Below are experts of layer 6 (counted from 0) of a mixture-of-experts language model. Rows are named router (the router's row for the expert), down (a neuron's output weights, with its number) and show model dimensions 0-255. Each number is 128 + 32 x the weight over its row's rms, rounded and kept within 0 to 255. Numbers have three digits each.
Before each expert's rows: "comes before" lists some tokens at least twice as common just after its tokens as in all text. This comes from a sample of Wikipedia text that the model never trained on. Tokens count by the router's weight.

# expert 27
comes before: "-", " to", " by", "\n", " in", " with"
router:068149142082141087110170135175111216113072177156151130086157113127095104095132183112139214079160124226124119090180091082120125138074105103136111125108137119088102119146130136120141168146128134170128184145105117166144123131121163124081142177097151136131091098096157152066112123157070124167074158124154135142133111144134102099136199173118093134157063184135035124127140101126165148094150077166112114088145174067142162111161147178145111119078167108192127112123131087109067115074104190117147145132131147118138149075110104130163134118118120152132154083171131145131149155089095136133091183111099155138102104160074094112105139156164075173177127099135143139062128126130098125094111097075162085143073099122093110174165177116148189141104132081102141101126077092150096107111135145
down0:073073149159176101157071141160132191128116128135096128117144078164180162089070162101118117096134206110143109145128148161122148086122156170108178121147122146163170159126121103145124157157184186124112145100145082126135110169087109086127107158062122162131107114128118147086147100166085130163105119103134112087127118148111167187205101131126160081179121107094162116111194165138164051067111117121110102170180131131123137115106170112104060140160140155141078098091138130158113080134123104168155147180175148146138087118123118130140121102152093136120122145119106118060105102123111101108173120081123125084117104135099092065139120135115192126073112056133174119091064141148090131041145154170189149087173079156187112104109137154123120041160160128171119147120139147149106089106100178
down1:184103120129151159110135167130183080078154085167074134125172126110130126089083124097123079129188127074180112129073130182163135090117083179115173124096162173116155133140102130218129133119164174169177165057147092127161138172156147135130140138112097097082146156116099125122131136127144128105140103146127151097105164136144192155117162157140081141109027114117154102131109082102106095150107112113168116137120122150162118091098115117134138103152144118191079114128095138089161139126157088193147117130104130084164140144113164132100219145097129161146133138122140165098049090150188129127209181144124102149138173119102117098188106140146143160161124159111090143153123220173110117165121113104114143102209170131078146141181139079137154172130128167088085141184154077113096115169141108
down2:128127154128183138152121135105126152155108093145130132091133030174164168171145160132149109123162089098149105134089153118102117193149134144139141152134110116180092135097141118190107118131133118064115086128108195151124175100062077124133133099108140146066106116159146096080174090090158137120137084133126082090133105165151175168070162141160165145157095177151094055102140126132160178137148069134082034178161127169098176117108120107142135124092158142174142090117153123088154112005118217128129101125120173124074170116171106182099134143086133136146109116092166136156093097164140120118148145123155079178152093145131111146153146117182173154130061159143140090089124162171156156108109134147097118120107181113115175101139108140123119104124094154084134090170104102146176086130189135

# expert 18
comes before: " |", ",", ".", " of", " and", " ("
router:151165109115150165177166139186141097191126144151126147149165037104208135097091048141160092081104126075104119184116123126118108121098092126126102098129196130125163121165077142165103160144115095094114161132085141165140105116122188134157196143091121124103114112116154139126169181129123171080156088156227121179130099110118160163152164100155132113117123120102109149157078105148201131106059140122116153119115142174136157080110131148180123100074131150116144122129107143106080126145120146130120160127140136108104085108119121075101123150128084102082190165153119000109144121147129137092140051122079127123130114102151097168088127135159105127150090141141125139088138162164134168132113112102192098088080088105148097074111157115133180143099105058102179125135132152105116121140124091
down0:082121110156170111173138151123125111150169150090126105079117117136166113108127118096073128082118141122059126127091157103123099127101123127082168109150144089169148178148149092134188106176128155113092129144120109122167188164098173105103080133146177140064113195117160097094085140171082117159078157086171152127129119161154150163174102103151134115147142100161135097107117080096127067112105153163117119203120152093147135169147114175109096179124138120152176143060114180154114110101112119135094126235120191176177105155117168141146147115184119165113149107092181149095146139098147073066158215090172148096147133155108082108133131159101144161118163101163150094159069120136116131131097162177092201081187141123167116091128118217127160112128138129146089135126158179142117134164134154
down1:152107145118126128101104148160204078088150110165097149162148145128135130098057144111125104073161089113150095105075145162131162124144116130083153128127145142175116140103157181135103134171171191149127118097127083128108160118154142133114066137119075141090140120152154177086120120139057136114105183198148151111113147061154154191166156109103105161109117106114171106140117100131099141141095098140177139204081136132090155123077152138049150187147165149125108123140116113110126124192158076122144128145141143151171118107189198138079148117121055102134111197108104117073104104134145150154186205154155084122162170139077099135152142077180115176153133162116099123171107204128109113159119160102105129151151067107108149159203102112108129118194176130177159159101116116114131080174097118
down2:150130109145184123085116137048138124161136067132119113080160077128132140158109121076175134151162096122110111151123119101074181164102117147130152180090141122222116132088139141196084127132096100072129100141164191135088150138063099139150061120123104142095087104158138113154163153106111140126083159163126082137102133110155146180064176161200095170184118167157102071093130119164112151139094126102102065172126113108114187125173120046147131088099166183129117146166131086155176104045137177152115068100168138137121149141186137118129089116177119111128102154085158154150075115190096115162108137115149118134176161127167148158148131124133173178116143124168149049085114136127143115155082133095124131132091143148110173100134093160145165136102097170103147111072083146141147119132159149

# expert 24
comes before: " ", " first", " f", " re", " st", " life"
router:124148111094124148181124156130078094141139162114091114107099206099201174130199133144104142147128153167131079130085042125147151037085209078113122113151136132080172109137121131060094141165090138122075130109132099119167141071138137110178122139144070113133093143039040092128161116151187108119131099150088230170148145146086065083135130125129166132113091112100135151071119105133155118106101152129131110136153124110113100120142120098173172129174124121094119114120121016123125129148081119143193112115160162157087138116098146129133102143122124126094132130136118147135095115117135159119133183102131138163094225112120103116171084120083132125150124116096158124137122184121091111110148097078131139159128174159140125140114135102151133142171118131155088174193148179156164091111074116
down0:057095135161142163148069116145107154150135144082149079116129103131159111072171148063143120030147147122125180129132136101137136128086136145078142117185109144094155165164111109114117113161141145080171108129105099112114185157120135065114149094121168137128128112117119111111097135169138128181108174119186128117136091144099148166158125138152150117145144065157129119119153151201156097095125175090181149112176071133155174112107098105058101187128129139083122147076155106136127167159107122133114133215126183123096074172157157106122099101125171118184128167087137152099146163154155111141135135082143094107121098103103079101180136115109134139108193122173112155091048099144114122081049210178151167097151101172165097104128101102111115150120121107203121143082087144152080083141068148
down1:169101150149106114118099177161185096038104109100122127111127141134186133101113125113115079094131105087186079144095130180142151128153116167133151154119165154193104146142111126213137107211179120153148149125109107213120118157107161166120116123149052096119096109124124082166111158165084084110133135175080127120113112160176108170141199190135073082122090134120137054103120067088127126132120103137126095101094169130146146122117131118094129128137147097133105133108155106172117124119134177110130139096147152089198154121171152166048153126145111182160146123196163153153097132139134161129180175141162075093144130117051184100138092124144153163152114151152162127135137167168094120157104124144120168126131101069090210199158153133100105188138132169136127123135102118097118094103178085
down2:177151115121158116127135092100193177198135102100138129007117123178126106127186140123172121131140172142125086109087129132073166099201113129121128127116130138200093144057120130180107147167121105121111101157145135140136126153118118117150122108113143089105088088137154113109134144129115135130147109114126086116170123174178156186107182157140117109146072162150071054121126146094158152166130147127090139175124079184161209139075130097151125111102130146117123127166105199075127157070173160126099107147128163142096179136149124138055122166134136174152093189103200127141135151161120118144155085118133136197104129147067158139123108190128168160132130127121108083111132170156155127103119105172160191143100197114170057134128118118150183134093090178111160133103094101135165070118169137

# expert 21
comes before: " of", ",", ".", " and", " in", " been"
router:123157129112147088192100109184134086119159073131086155097149063072171166143205133155221134139144084139155122106113027143126120084130103171129098111118159144155175129192135128149029161126128180107155141086127146077100101115120181121106150135149159140134092109141194074180138195122159140114147131171176138159145136081132113121157139131165171106131146156165131115169111130153197134074136141135086140139110128172100144093122093086150152113110170106110111124182079142154102112124103135145113156138084120125193075155152151100083127123156089047157118118147138147120070089114096104135154050097122132103146165152104167146098096142143166122149158088150107140102066117109126153088108184140125133109191135177090094104094117121175180128155089152086097131169140150142137142112174167
down0:097045102123149161091087111168186155134120182059117059099120125175171084090089125110137163091130155131075126093099159153145112114112158173092160106107125122112170184123108132149181113200154152105145117148086142180144173180109098040126120136097177143099120121112090152122125134206092195085102178115167115123170133120125123186171154105164183136145098085123090112157167130146120097094082140131113115151058171105146102128090126110109085115165100159132206086106159160135110115187140109113183136149144190134107104116116132089123162138208118108157105148091159130105141126104152117132120141069160129097084133136102143103098130123095119118087088119192111078078077134135111146069092178115154173094166055110152110106098140169104145118144104082155091118118106132148111114100087110
down1:150129106165137136122134155102173075073115123115114163101161173085154114091105076147170091091159148080120117138059148208137192067106171119108142157135128111171167141166106116182095090119141200117170161139141074142165106187146171103125100112150132080065111103139136100104153115168124058142126115143134140115083100099113144141169119112176050142100118075117158073131154085157093104147102145153189161115141180114126155088108117073122113158123132124134115119147129130097145143153081097097146098137156113041167121131177201162059114096120099165160169188110121143106057117111125095139131139141123145133108164113126145112160126121173126162155128129087098147099128176171104108147121142075107164048099115100113166111221059114135120108123138147118094141172126062066131117150148092
down2:088112141097185130150157158102167154135130096132138161082175069108107141149058154123138164125157092089145124160090126141089175191148187143132138147131137078211118118079157096205179089123145117095109142155181129124123118168098094170167107112099121153082078072129155125127149158105112129124154120112162068078167120151144134122122165134163093116127078115186109104100122159092129168167139105098106088169140119160169193145134164078157114089123124129144115123202097153143117161087185184157067119123119139143130115150194113113090106178163154099089118111125152131160155098168111129120123074147122149173177162175167127127116166106125146077098109118142182018103164119122147114144129040130091143159072158102155158128086083147166109108126107098066156117176098101079139135126144160

# expert 29
comes before: " the", "ed", " a", "ly", "ing", " that"
router:084105112153133186180132146116080100160138063094093131163125153094165144105145255070139111087126096060128095117160159117103147167131119146091110125104087141138155146123141125073077120138121172149006117114172057147147112134129101134105129142143087124109145136106084147173129148150103123142144175132111127110141122069142062130133170145095137156168119146049132170099136107069156052110047143127125136177157109131142177125111102127164193123119126092158137121113157121142126112089119123121136153226107140109089141157129161177067129115131132107128147150081135125117165153105083119143101116109088162156128152169174121176110133105187109102213128140130115165149117103147162140114138102104152150148116067157127136139156122157137165120129153155122116081091084125178139140102100139
down0:101081124149219151120088158100165161105157157099182110108125134163185115094113092115099101117145149113087150140083137116176136121124122113119204089178108140148151201136142158125126122141185111111141145107130143160107157130147129127133106158060161131118126123129144166096111177171076122146097161052154115101156075191130163145199109087128176118095148110146074127140144111222175055118088131108147100163125136101173164116153158124072104142130120112167168113057129174119168124130160109168157116203142171149163144168058128108175110089131156110095115146128115122119137136105136127140149100072201130120146122160110113103147062137079138127115048111181116112141121091102110093090141177167162140106144094158126076124138075155143209123133126105186106147114121153187090097168098172
down1:148153156154132147149117112104168095060150155154119107135158175150127174100138145133136097106100140148176124094105154186072115087160070157078214135156106147146190123192147126185172142139198135118178128148131103134118098203188166102111108123136093121103118078063152124164127167101113157109130110120123159104124206110159130197107135092128082139122028110119153102140138120143137121166155126117151078116070172130130120109127142119124104150108088102181063139120085111116092113175194178131127129179143136122191122105147210155123133104150124139148147149158108094094068079169139131132205165087136128110126193099093148142142138113131140139135129124134109136109143196197076161157050169045097138133161132123122154152150133094153117089154132124178108099153135105087131111107156117
down2:158120118130130114098135064079174110142146123097111138089127073165126154108125176092138113051165114124147120094138174128036153143173143104140089128172103085176122096068208099169111106117124117061146118134130180126058144160094081131135139135111120122126061092116117090148146138138106161158118130134087094118146159153194127163054171141158119096166024135150101074092189159133112122181113121064088071137177130182121133204117165099178135102113096140150112108161117152095159101085199161121113122110119178157088153109195095137097106183150153148096113116110167104189129135177095125111107119166157091174124146141121145122147163139099141149114160134162160115073145150091087120166128160167087126123068195111115149105134131128137112104118103157111128171153127174117110117129098165

# expert 30
comes before: "|", "\n", "==", "The", "===", "-"
router:146118109161125185127144136167115102100117143122124093108108139145159143137133092107167146159142099121152169149087194154122109165117122209127200153146198117117126178161127129068131181112120099113175095148154119101173156226090116123141126126120084133141135163143146122061112143190151143115167145141093175084141105086153126120145161155123186077118155099110137181086104160143143146118202136078130127128159141112137087149143124153173094125093095078123119108121122125128163072182165127115109161106146133175105128021097119148129159083126134107123126109147105163113112174205170131151122198105156255103145094046187180161145077135154099113111107110105098121151158146159072136150124143113146175116169126163119125113164109138140121096081115120150169153159047149105095125124151121
down0:088092160149172142159083122149085102130135174107100130114169112213165101094108146086152094098112130044106151132109121134167118125084096107080167098168177111140150140133145085095124115180184159112115135160112142119178146137179118150102116127048181136064155153110106136112143146176064107116089174085182137123110137117140166092177096117130194137155183107146100114105189116134132069097111126075123075160174152073160147174137088123084101152169120124110125124123200118133137146158078083161155139163198186175125104128154121158143134112147152117130106172132145138127131096116144114115140099102206124103128123129038158121162135100102104122147090110177102114073070107152131064116119211068133173074167107117149107122112126117147144108152153059165129100084156147107158117140154142
down1:134149140127177161171149120122255106135116112144132111132124169151156114099099116105096109092132150094165111117067168158139089121104126220097145094127111182107150125135092129151151131181152186151129111108118082156160151137137148128110148134065110158091162127196107084089093116094102114134100112175132169087107169104179123159127130135130115096211064106119117037122100076170133127159126139104188110115137137113110162069102132118111128164143162130125110159108114119119155107202157081113120120106144086090137097077161157156107160140095148111135116143123135140092129109143136096097187186137192076099164127142126136129151095132161135165186100125119104127126164173181113113214131163105167127048162102102065133154169117125137143174149177160146073115121115052078059119148151120
down2:154115145130196102133171138095158141171145107164136084054119082170140105170162138120142128154152136128161147155017151111082137126168130169138122123147161091181122107056096145188096122139162153148115152110148192117095146137074102100150111130089109119077131133136089075168133139128124188139120083143140013174154181152115167139077139124097090119194057118142081070113150133102163117145120138140110100163143124156136177128096141100124103094052125169154113162155121206070142105082180166140116104127144177170073154142163133159054118111153133109142129124131149139146088086128106105115128157135203110065161138192151098139167135135144137111131144158122125099097145153160175130137103101114108116110125162152139136135118071166184134124110089167107157110180112147138190138138185105

# expert 26
comes before: "\n", " ", " the", " 1", " 0", " 19"
router:097118129139138152156124125154108149162122154072139154143133187178138121131182108086152110106118122066103103107158141146134154159162151218117181099108127157144167109130164108105140081139167080132111123101165172119098144117085133158112087142173086139098125119132162116115106129129137173143106131101052119110122120110094117134147177134102091119097161140104073109160156122149104121109180096137075119144088107115164222121131080061128193154184141057176138141116099145127149113133103159106150177064136133091117173155155130174124127255121188113110139150092134139132132166080099111075151191160161136122101133138125113151072074068100177107141118101124122127113117176128114166170169052115094147143092088175126137185097105134136152154174080148055081125156115110124108084129092097
down0:109070114137123122179084132088098134117133170117129155153146092125129140093144154112131127089064162142101096118146158065166137131045114145106163153144191090180146182128135123118145111140159124103138111104083147131122145113146118126084146103072181199084105109099112107106122116139083120203072178141113113091173118124133170140164120171110162196148120068123115109101153132144115097077087128160077075142155126073143101105186125116114136175129122100146192121086136135095126116106199166176141117151168167141089094117150161146193131145142105072073164168107126142078110169102108104108100121116182106142075044128077113102101132138099116161121158096220101132110123125171090150088127143118094182140206141102137125150116108181145189052145115098141106139156109195185136126129135102
down1:167133104070128156149096137127149134084145123183142101153172177125131111030083106092148085099142154124162117141108124168111144103115076176094182098095112112111086154138089178133165061159165148105137083120101071171151106146124146146085095112137125119075124136071172074151119136125105100113104105216088167109144127136161125125176190114123083127100059089122136086131160132153105153131119097115170122182114122096152121095110174111078114175136108168127081117160091124130155065133161071087132130123128151077176119097141198128100133103149137167157138127099148062131089163155083100105180146160157139056152107105104107138181100154148114163152123143128114117143104146168117064198086122094145168102148130073121175199154114157129153140095108117176076118186094095104108089110167087
down2:134182104137167144090135123068141107139144088154202107116145060136092166130136219114138116108164071105141124158094118102068170154141156150129120153146147131146118107078137105135145155129115107112135100140137147105057155110126124131139129144103070150113081091160155128074155138106180095171151135171134071112142141125110147149100166141152162103153081115205067030130131145114065128114154100123087096148122111176133169102093156092181128072090163114100154071160094136119147136046144158136110078126097149112076168108167100150066094127188139135125058175119200104161154119108136074109171143099179124172174186156122150164132159145201100123100101147129154073127118129136115090120125136180138126102095166090130115162080087119157151112087102164111164110132107111140160099095184160

# expert 9
comes before: "s", ",", " of", "er", " in", " was"
router:155170104138191129147139140096116078174113124157101142102137114131095158177163136156119134081129141139139106113163152063103129082125133116107142120123158136192111175081216131156028159130127083173124082113171152076130129127129134139154127137147097182100164123144048159167160039102097131094194142152189064127190133150153123171124195138180207126087080074130151140130123138126150114194173124159113116104133154153190159119142089100122148140165114164102126113099079132162094128096131117107148132136086126136151083101159134150123109114136108167122088167112139142172099160164143080124164108144166137116146120111195062094148132171101129103128120094186124141166118150092097147155100111124168144104036145119160154152103117150162150091119108145167085120209179155095136114079156106
down0:103093120163179145188053164150168146100135123096138161125147115123178184086145095117107125040127135125163088136077174128125144148104145132062199143188107125130159212134135108137133086169159176150174088110154117139133100162107131092082116110083157090111122147160086132072127158143061092098053146125131093142152140127136153188127126090140155126137147093102111105131187107083154065075127153094118105159118131160144091115109152078121146150189102179145172097116107158132079105145156163197145089163164136161130087142122131121155177132170128102090154155166184151113107108086107103112150156083142103134127118122125095091147113170057145173115113134165072132056082114161096119046095102158129150098127100172176126076140150189138143081176140102133122138154104127100129156078104142
down1:148102144089141168118097154172143086086156083102179150111153143136151125100084101147168117107115158078133100126105098131114146120102140178090168121129156118106133145151105173173121150138087151097134133087145081113133133167127203082081108116132147165090127115085123049159107127122105089138128085231102165114107175132157101144115164114164077192119071120111127056136108092171108125178137136159161157112087110124087107095113096083132198167117107068161098133138162115123175073142165108135154150095135170051189127096140182170139154143125058118151107126109126142110109110131114101149191192158152090134156146108090097093188212122164116152141085143160123127163144129200094129183091117105118138107167118058133135135193128136108160097142135114160113084159137086117150068156155073
down2:122177145086155115125173101112200181123171088120110095063127050144185123169119153131096134141160076086201084143091093118135140158195149141113125154144183128170100084130177110162112139155154135091155127122130123130078174121128087168162093099102079174069085069150165109138090156136128129123111098152140085118121169199124121128070154140192108102086085109112109058145120101138090137146146115131059052140151125141127169173118136080090126125077093155182154104164130156116148145085164167110085063165097185121102165150123116137117081104150137083194100147151136147111106145149064133094124124149115147139162161187120156147118152117146143151088135124144141092124118149104142101139127099177090092108067195042125121145132151177172137151104136121109134114144144102160140113130186180

# expert 15
comes before: " and", " was", " the", " is", " he", " which"
router:101155134116097153120153170129150092123077173058191168094112239125118155115133163153128113138188124109156070133110165156142106120153038155154112151127115094143116155156122126100086109139085137119114114100155147130148100169068143151154104129115087112135128111184072121166124005210107158172181104129182137136152134141145167152137146089179128141139148176123138106128130145148105139075135163139110085134157179075155075156116107116202136110096095124177106117122143199117129144138134143133138098133173166148123116166073143134145152086127087156154155123083135175109154113128153119190141110176147094118106152139179105129105159130131200120087161106097136119129098110111134148156142122139117166125155125093137116143107173068072143167059116061127199091152071134169083129079107166
down0:057099116140188149123072137180133089086152135097151121101139106170153148091173156063087082107129106120127124168096135162116102122122152150060176151131127125162183169129165113118156131154158179113099131144083145162109169142130112139130147142115156098144111173156122112065130145182082143102062180116172091074135124176112179110210087116140117166173144074163109128121166116155118042077104178107151091142164068085122114095124150068094114163118137166159146121075136132093103069157133138120099130177181179131127073159123126122139159145181117129126151158127118163123071146135131106137165073065128162101134111163108109106151132082083143157112108107163085146103004118116116115104047145128144187102156091163157138103118114130138148079162121117145124142104139131127106108093117194
down1:182088138173117132165119129141210096092147108139147098153157125161156097094079140099130055115145150097127129107078131171124119168156138165090161134164165152087113169098136203179191125111162174164110128116090125166156159162084160070171060102178117164103142110161104094107096113110161097128100117178135196104136178056128129151142110086135036123128083127171165112123116084115159152134164103137168163166122125113135172143084120105095114148139125155165065115143112127117152116134173099108143138161136126073180138117126209147116156118102058160117157137162132147111112120147132151104173196155148135127173168186126119122141160134131166141156101115187076126137153188155113103125137167089143160047172105074117170169202107079162153145129120138183122125160144100106091135143117090
down2:135131136116126126076110137072167173165184072164101129104142084128147141156154143130166119113136046112127116158084127142096157153161209108127139135112173129175081145064157096136096115148129109103074114162125176086139168163073075185146066145136110090065100103134154116128154163088120167121121074163100068076099128137118126142111194145146142149214087161157093081156113095119136127132147120113070071160152096182176167120112133112156097117116113151158108129161108138141117141014149123096094081142169137122066143139177143133106104124123118109117102093126120140149120156166131084115183148190141109157148086142136105163127173149186128192138110178164147148070137122198137098134101080153094138145126209079111164146107129129161147151087139180112131104122132135127184138077149140

# expert 17
comes before: " the", " ", " a", " be", " 19", " re"
router:098171137096164098148155135110130137144137058148063136111107175086139163114159163138147104099119185108127094092153065104153191082124161080133128103113136134145139089116087126111218070113175139107147124139097152118127137106118174113152132141117255088091121135094104093147099084116114118097086125142084186090101161151155124145129143086151136143152143149158131115137141126113147090126152099140158142105190122165076096118096111191126158118102160119114173150146140093140140155136150103097119112146163156111105220145086071105139113143131153178196139138131074114094133095156145191083123176140131141083068124165100171114086126160223088170076163155126143122137152166075078142139109167148092126162089154075108155129077130099190108092151107087156133150122135165160127101119087160
down0:102044168151157134189092117144140131160138152098089123061119126098156107085157083076099151095190129105097153119146150148144097139097124125080187084125089152146106221150164149136139113150152156092121145116068143152110162124195153061110120118051144119125117105122135125059128114191061106155091153121137140123135148152122156147197111090156150182140097102171054155104145142120178116085154157116126091126095099105121137103098096108159132114117073150108147118088142101120157099179110067179106114229140113117091119104145142093159140126134186093137145111095137138112117138139154130115123119074158118086169096159070085090128104130149105168132131121232129120105130115137150129109143164162168201091146110164182089133188123168165185075155129102142079130078131134125123127164125115
down1:167117111102145165163141114130179069096160089143130129124145155103159167107040163120162104103150163108112073092130133148142150121149107140073138105125163085117166149144136131189140131114146154188138116135143095170124134122176159105108137178117115093089124099171103155114175169103103082123116140124073158068087153074137118124114183140231076160139097082122103114109125131151112140138137103157202153144128126137147154105101123089113147118076152087178072159119108097197086108134139142102175139147130157061209113124131139128077130124061176162153156172109139189100064104153112109158127174135143059160116141090089144075151107136133135175110059098094079129116138179161088124166074156101082204164156127090131170139163124111117117135128153190122128141162132061123118074129125103
down2:133114064148152167146132120094175186144145090117144126090109105119185148073116184144115148105144077129145137164088122138060126192132169140152124106131113100166128154113169094133124099151099148133152136098122098100099172160104091113143145136180153149126110141088103078138166156095120130178145138149111117064155107185127160209121148127159118137222093187167106081126088168112126194087099117081080082190139164188133208152125085067209150103130126155208122132165131104147140123106138166118114134141157139137076160164107078185106088145117102147095120111087124074180092130151107110084188108152146104165150127115104071154139178132176089143145110131126171106054122151165107107120138126133108132120071225135122164123121137151130098131105113160123139079168142156141142088110130101

# expert 25
comes before: " |", ",", ".", ")", " of", "–"
router:138102098154106121170142106171080166134160132168149087136107176111165145149117151072087055140086134175130158087135104079159138145123162142172102103160199178165141162061156129145067124099141125191152072139141119115101112143132130104138142155080109148122121097103154100111166125092141119064162139093204144102129112159137180098175098115141109164114113087143135134153110095131150121110135132176106176122150061079193109147131093154171130106107110212113141090102094198139152103042119132119161170183084107078186132176138119161156124095112100159061110168125118208118135087126140135119216084099095122137117137059104165102102091158138169135068128120127176110117154103109108150124126111180135120080120095120181119135089131140087122113056138120121101146129081149137151066131109115
down0:115075133172169154157071162165093103121112133109085148085166087128207125113160153056143132084181114169080107189069125124170083133053111156081175121176141094145133214109161110146198083159137132123134127120151135151118179158120090024129113171082134115156151138112116167135114080176074119126116133126171122101150149125121163160192135112184147147157128112165058058123184124167090098120077106129114115160130150122131166144113092131111119176124130143136163140103149136142097144177127137168111102175158170151120154142067125101140120139131084130079096109124156144073068136099125122138166139129221126118112131132060092118101100120096135164132129159225092124098107119166119109109114151159154169137189155162153085088095135136108153074145128104128144119107138161145125154099133120
down1:137156144098147119126088170120157134095163109128138103058101168109122059046051155089142091081132159080173130163083117189118147140103096175052168105116120121101122133127109172170145146118169147144137122115135086166142118152105156154134077122138084153089108152088132133110120080135103134080106109145090194128109173113118136156150134161160047147106106095155142117104110042123137111133144075115138131124091123175118141102102101116080129157130145108192084165125070101090110103138158069096146150152199134053152175118150214128072137138089125155149108152078107106117146133084153134148156184174167095117124205112091122131162170138125161118162144120076124087146161149174106098205092106059118138133165110108115128149158158121163131147084143160116153100184152100084097103168135127
down2:081151155104193103107121087062137163203131103166130125070130042133131114142129158124140108144148098148154090165068124135114126147196173160158115135146190104179133114059180130194112114093115097146121069149120151135092149137128073175141108112105105152130097082130150067118103117128114121117151129123141093096144191187191128181108165128148114117168134148178080072117116173123071171148126102134094103171147120131168195164117172049155096094120100185175107104133102125120169125087185192131111077081101129102093110144193083062065101137135089143144086112110148126121114126126162130128120130147129115132179147187162133120132126134146114165095153134177207080125115140122168126153121095157086123107060157131119175141127103103120168121097145160096158118119158135146167095103167151

# expert 16
comes before: "\n", " The", " In", " He", " It", "S"
router:172147117135147088125125135153125118096130137087113123112154155174116125127057104167135183150116155127123197146059212124182130074130207097116151140132189113080067176092216130108104131136130139115108102149083103138114061168149146128141160113111068100123154152175155130191118057140106089113152074119113090165109146085127125128089084145157102119111135113140131180140134085151175135171117135128075146101124095177067134123186161159104096092116117156097147144073146159142123101135157123126139122177119161122109105127076112139148127104150132068176093164159177144144125144074135116147193016122036123138047126078126124114172175111153109100142137086158095105123102119115117121146152096176131100078145108107112107154175121173087127169122104110149106070154132101131147151118093130
down0:116130152165144117130083147190117153121132116118097131021189095117132140121168099105111122099133132080100151111119132105135108078126117133027185084170144118137141226081147044097140099152156199113160123154119077119172144187111144085145132126117171076115080142102083143153163107167045106106124145126164136137152136144146155130186139113157137193148106094138122147110140115139132069080104140143158104157137161087133089108146129145136157136174159167110144096110161108121069142131170153104148086174116207129123102096114116085188132105106128087111121145149201155157108103153152132146132140102173091092129112180079104082192121133138119126106129170188122121050065143136165125119134187157165126107167162139116110088138124156159123069145140121175101173130162144140158077095094132
down1:220128112096164165133140163146174105129153125097159129104073189138168079098142159143120120115153146113176104141089083170081122098120155142110174119141133118161132137149103131185182094193147112106105147119145079121112148184165125089087137172162114165055058130104109086091097119055078132129093153209121154096133141138175113155113162140126072136159081129132074102120119085149065131142115102146179132139121154102157089127101111124098129127153122177150112101161121121131108141119136090090136144072149176063185113119193175140093183122088120139152126180114095110102114096105130155106151163195148140066121183119128114133123087110134167181151120167152122140177181131192071096153126102085083166056148080070128135121193116087134133177159128124136152089172133094108101132146154129
down2:109169142135202137084198140086161151155166105120091131084160144156130148151094158132123084154172108101142132166072158103103181167142156133128144189119181065220130131138170126157110123127108169122111114195136189123125139151072128131145096121102090205057073074138184089144177085094174148167122083159127104118163163187097140158115176096110167080162038117159059102122138176127105142143111110085087077176132120144122187118165166061123115077137154121144138074157086180161141125096175146106141093084112157118115157131144096120136106165157122160141100122108165107136077100160107128129119145106136112120115135167113138145156130142132113158138142109173112096096131121124135099200106162148084121112086176141126142105141059155143129100107045125082147129154163087154159127139146126

# expert 31
comes before: "s", "ed", "al", "ing", " of", "ment"
router:124121121100133096134131155171133151121101060137124177087163141118105066136114128145161134121125127107131214156145208169130111135177140166156121128121136128105120125084130133056117141110100133118084162136150120125099109140114112137077140099140147148121167158137165124127115108087106147189190190134180106106126115072141144122124193161133212085138091088131106127187078125136095088119160064094144125093138109109152132102136136153097114113125116111101087163124129170124148144095046154141165199135112094128101002179158125153065147178095081177076153152101146095120164084098114178101152051178137148150161134139133160126113125142088094095070094084184159108088145089120154106162146140083103121088115150107136137138170153074056113143100116140141088099101191136162149183127141105
down0:092104136169168089193085141179130154102191131075160094144106133136191116108107149132117071062117105074146150097097096122159088113097115182113198103168074104122110138189128108124160133143205139171107111143086144129129133117103148109163095126049186116111110134145146137113114115173120100113091154113148156149125070083084162118147158101147167162137152050135090100118144120143189081113161162132102080157182101097123137112120131091094102157150115136177155082081154154079122131153164175114106088181140150128118111155179102118173073154186075091124087113090116173121139111166152073126196147073197113105088121114138143118162127157092141140136135088193115100088116137087129111165112136119133208098165125121118106090126115148149193128192129168146099116122141178161097128081143149
down1:183105169109116098113134185165166084101153147139158138149163169171174107063109128139167106110180128086174103154114166188110148130105129139132136105150167133165168132136156109165142184109166152154136149167144129139142085129166149095136117153177129132072146157140149095103117130098110119073086192190089143069114149116140121128114113101097101149163076103105127081095132058163109119166142125108129130145097145111115139097072112099104101171130179097121075109127076108114168093141121107113131114148147148059209147121156177182122178146140125148118161150089170063141099128167162079126130185136169152136125135145102064111204152106152169172166118129147105135132136168163116118163092120077068156062174138092049200160156125102138172115131109110144152079127146048101105075191123111
down2:114163107106161138087117134072162131160139081152142127060147067119105208135126158130134101115182114076127147183062105078100156193126165109125143146135146094228168140069160132160122142128117110125082111156138149107100169137072091152179070120160104142093110109141112128153132119124159143115128148128092052122108154128167129122080193113198156095162102138147075061106083155133100161128086088158104050180111116200137196090144130073171106116129146175152144103174096121147132114020193179122113080070095132105085125153195078105096104189181125104166108118135132114106133116138128083113126166112107137130177140145131123110116125099182120133118098146157151118078136165117155132141090104120103148146084152100119144125146120118119143089120072104119103093170123143127145127147129130